Weights of a small mixture-of-experts language model, trained from scratch on English Wikipedia.
Experts: 48 squared ReLU neurons an expert, a shared expert of 320 neurons.
Below are experts of layer 2 (counted from 0) of a mixture-of-experts language model. Rows are named up (a neuron's input weights, with its number), down (a neuron's output weights, with its number) and show model dimensions 0-255. Each number is 128 + 24 x the weight over its row's rms, rounded and kept within 0 to 255. Numbers have three digits each.
Before each expert's rows: "mostly gets" lists some tokens that are sent to it at least half of the time. This comes from a sample of Wikipedia text that the model never trained on.

# expert 21
mostly gets: " Bull", " King", " prison", " fire", " min", " hand"
up0:112114133096118184161148130117138138134141131105160141118094138133149121131141109123098091136117126141150102191164103114138146152077147096112125142147129133132104144151131130125132152152132151130133117125164129087091154088125094116125127134129112130091135073080155111117163105119111110104094121166120124112141163124117135133098153126103106151083131117122122106141145166142100117076107148129118102127134151111143160156083125123102091071113148106122101104118119158150148137073132117108144154118127116202115155097101132132130063120131127159132117095137169096093133151136124142132130097128172125158161132163107137145149207136135124121107098083156122146151171090134181144099125121099134127166097127141118129142162107113141124130126103094105145094123147108138131126147061142
down0:109142116131145118069139136119139106145103129102158144168129126114126120154150158121131154119145104138128124101096104128131118083127144115135145161136136111158130176125135124142174126126082125120135125160145090140082123132091156173155101098130110136122096097136106138126129120108146150128106108101153149130124090165153125133128177107144097150097098125147149077072101123132132100128098146141123124126162164131143138100167153105101103093106098172149097154112099128118111106132151126123117147206143126161159156162127108139088141137129155136117134135131098145127183132153130170182127159132138161087113165145087113121090176082134110141134163145132107146134083128127137082152123143161108130090119145121070142144116136104127138147177125133145174175121118164132143128164148139

# expert 50
mostly gets: "si", "ti", "ni", "phi", " ri", "asi"
up0:122167123194110099121119112147160064165107101180084135125147100116151145098135132130134146163152154128120122135135092145152141118104136096131140116132111150130131139093135099088065151099096120130126110080156136125148131092161174144100146090138146111139141162132157122135184123138091103145083119121134130119137088133125135177132155090119092101154149117119190135144101093161113143112130071104130136141132167115128145147108132117145123114146173141170159143175111160141151113149123109154127163159105164149118123113136099124149158112162143089130138143147121144123106145144138155166147099104133127089070144113126137123124146097121182111099123107155114133122150131105141091107153107115118144150121136125078153146142086131150092080097150124141136108133116162110129136128143120
down0:118137125140164113113089095114152127120128108116143104118119152135111127121125132128147129126119136089115100116126143135122126135126147135138160121164110102131135162123115133127113136113156088134130106072151134130122104144120113161083124086143161098084141111129132099151152117097178086116129099138109135099120125143179135103118079148093144147111128127114146135136084109109140089101091082142146124153065119120108132166102136111121139145128137146111080120128129118157142082136131127121102132135120159130123136122126113084131133126109128104100068096128187124155119128126127141110084144098103110174129137158130120071193135107136145107148130128233118120108097182100078098108117103122146105146144160169165131179154175110128117136131106168140138105130133155149116097134160137

# expert 45
mostly gets: "ular", "rat", "rant", "fect", "ç", "cess"
up0:106176149145121112101128146129120176099164142156120144108085113119118122107123131164123187143125121142155109125147133171153136110117180118155130122129080128116098158126137121115128139117105192095127136111164133078071139148121116122158125146137114155104140139135147097094117114149136112139108136160153089119135087125120138145060142092149147121099128113157124132112153169152049160101100148080129134131123172127122123148110086129130120121140141092144128135139153082173165147118109096086128116116124129159120116110144101084119105128102145117100123171158138140122135128102102125119112122123097147123129125160111122106139111095095145079091116112118121131111133124138157134098134159113119150131116144147145114171154159206121130126090092126094134136103093088152158139167092131
down0:114094103126119117132127132130096097138115157097162167134109141110086142160106094112118136100192141066172122097147110114118101139121115115139141138114078168131124123171092154108167139085141062110149142132093124181113132125130148108152161122142175143151121130102154113135163120129152110121159145109094150156175135116105120084135106140089133147096157147127164121159129138111118131143128152120127106088108106154105075116161126099134108099123126165112095119148126115087107137158174157150127135107119141152126117156161110100097138115110119162106143151112112133147126146164143166128171112126124165130122114162151158121088116125149106168129067135124143086107136106110082110123138086167141126151133124103119150143130128083145156147136122118133128175133143098082114124143161121

# expert 43
mostly gets: ";", " ;", " because", " where", " but", " although"
up0:134080138155060155120161149119135073109145148161122115140125106109107138147173097121152106125153156120155105133139094116115173141139171098125151124165104107131130148112152164143141159128155132113095157102176159124087142131139124135095116136141104180132104120102138116098150145110147133142100149166152137143170128149155144151132116108172124111122125134154087130106162152081106144130151128121133154084136171114138126166095127135116127111115110099136105103109129067085179172120077126126152178117157138105178105085139103109144159128104184143100159126109102119123121113093102142134115127151165126141144145116149105148092121167127143124122118125133136145116147154166146093116140104131114127165117146114130136122115138168121140100148118121145157156122121148092179150124131071
down0:138095096099096098123126117161124129132165091141133122138136130116149093114137137181142136143148164122132132123146116122166140077087167115153090116126128138144175181161133157097139147106119110156158138141163122110130142125106158125134116135094068137130133151135097126118170133117101109147133120114158147107114138126136118157185118114138129138160142107184134135185133184099141146116187152135129082118127094122130132133141130146132158135142077128143123102084164127140135108159112138095073073116152093121119129092156102130096141143155146108125156121114100105111130119098159135135090149130125149129122154151162154100141139112136151140092146131173093097137099126165138136172142127131188150095133107148151130085091126132143094101074127165121112161116120110130116108089131133

# expert 47
mostly gets: " has", " 2015", " 2017", " 2013", " 2023", " 2012"
up0:100124100158109118099124161119127120129127129139105120135108119128111142113143182129129124160128116153117102086140069161136180146111139147153164090148124141110113104136110113100151134112191123093137136143139146175078129109109131150157139149107156142130141089097128093111159157176127096129147125163133081114154120138161125150143138126141104093120081121122126107126177119158111155127117090124118131114118169118132144092107144154089089124121123109170151127131088101107120165084114130126131165143125092147109108083140125099164145144127130156097071124156158166140118176112114148158120120158138111123147156136103172110141124129124153121066106090127145140112120144122116124119100152123087160071118175123116117135150145154137153145133078137146130124094130087167168102151133160
down0:186126129074217159135134116152108176112163098095168141120165124114191095140101025132167160177108171164151123116150146134151114104105136110141126172104105156167128137152090123149097137120132123160159135139117177125161117161128119067106114179101146134152135127085100104101140130144129137129147115136144144104157085127186154126119119149203108133108145127174139120171100138109163125156131091132129116159143132172140122125120128108167130124135134128138108123114147110128117125153148152133099148098138116116117128134127157148102132128086114151110133122138144132151149153117150113125160124134088155103147133140130137138146136112136144123132097145174144108133114158139135142132126095134152135122128116089128136128145147128134137109130112145093107149130123123092140118124127126

# expert 42
mostly gets: " Ti", " shoot", " cho", " Ty", " boy", " Sha"
up0:117171126148079127079125141109127099123117135116120169115112098137076161154144075164129144116168162143129099109166133153136115119104119136142071105110125105113117104153148167126144115133116137176167152170148122151099162158139095134166123129120107149101121073114142129129105121155159138156154152148101085138145112136144135145147115112143131122115152119100116093119159164147110139091138122088163163113157135106100115124112136143131114095151117111139142129087136117087116182119172146149193106126177123161131113152117091130170111087132119147137151171110158152124112120104120119130098098127150126129156163137133139150128096143125127118063136116110134128134112170152162095126105136150163115162130163082097128141124158153113116139067131140100124107131136140160145178141134142
down0:117091151140113132166136123117116134164163146110112065150138095100113131104129138155132137157139164132104135140124139111098143157127152128096126117163143099126129137170102137169129139131130139181097135145111135174156116076147132126127112146136138132125137141114118155128141127139130130137115129130109142126109095141158068092132085138115101088131146107122126107122130154118157096133153161166086106164119092121136126130129142100119142099159114169101149120155126124098103140110150128162138064176100091095123112131172139140136120106109155099137054099089132135109143130179158119160137138138129084160111166162139119087121144139109118116146138128128120144130083152160134149122131087146113143168123063102186129086155158098108088151116135143121068122163132117135144138143173146

# expert 38
mostly gets: "qu", "pl", "cc", "sc", "pt", "sp"
up0:099111159169122166139119127110144151113114114130118149158142170114120070184156162119096121103162126132174125126114130127148159138141192161117137161138113151104134156142141130132102145107100152115139167157181157099116122111122109110152110140117162135119079132101139110144166122131066139144120169146161097109105142116149172146100116120100118135135121138156163109128140111093126100129126107123148170068136145101114132097130143150122090101174132159137110109128134131116127090116079136116144136153136105112104139070117111118139102119146118137117118123109144099116173136137108126132081096116112127101122116103135150142131183160127121102132137197119118131119126156149102092171143121112148125177112130107123140143125109164103143129150110144122080118142167089189122099178133115
down0:119120098113116100100094143104122143091123092135112181129132188105121126130149142146100122126125102120112151129167176153166145145141126111106136173139108104139153132138145079092110136142152090120090131103147150121124167135141133123096124132112129124121136145109168126136111130129147152157146159144119158165110169128117110127136072140087153084148110150131126113149179138147146118116137165094138125142116117108122150120114160137131115155122100144090144075123143128122091106155119082092104165101131133107130171158138103093141141102093123127158167134145126090127173149179118146175171097105137126172076111142116099106125114154162156162159122126146148168164134142136129161141154066094120142154187105143118156109144134102117149119152156104123122123095132150126107139137173135

# expert 55
mostly gets: " but", ".", " when", " because", "?", " though"
up0:126109120094099124128132135159156111156169112150097112108095116149100146172161113136116145155154097125165132103085126107151151084137156133105149150169132118120155106170131159136124095138129134158112157144139124077134123145113098089134150110109140188125119146153187121089113114141129158133117101144102128104122139100218101131147127128132150147101061124135160136108181121143131144122125146098129155131101169143134149169093095147126102116174146076116129081118124145116096158111104126104158122136137116143138110111138103122111126116123136149131142146119144138135120093087183121116125158121133144171088159155094138120144146113157161097112125157144153147107156156098157169128131117157111112138116126148096125167109142172112100156145135084133129114104124101114113143149086099
down0:105120139128145109134108111122107139136087127102077142109123105122207122130096106144119170150103145137115096129123101097136129104092124122121118113119119141128106114135144175149140109118132148147121155178128128140102160139135166108108119119102140110153181157149105139161091158149112143117152149132150148112128154070092153093147135161198136146147174122139098079159113125124116133126125150143123104132147121118147113096140151097152125150122159150097116094181162127124096128148113095134154099134169119143103142112105133112111103152144139193101140148150127131158128158124095162127155133082122112126115132136130129129133082096111114167133092089164121172093129099134157094129150110148187089136145150148141124128089090115138152098105132109134124147108065147100112106145111162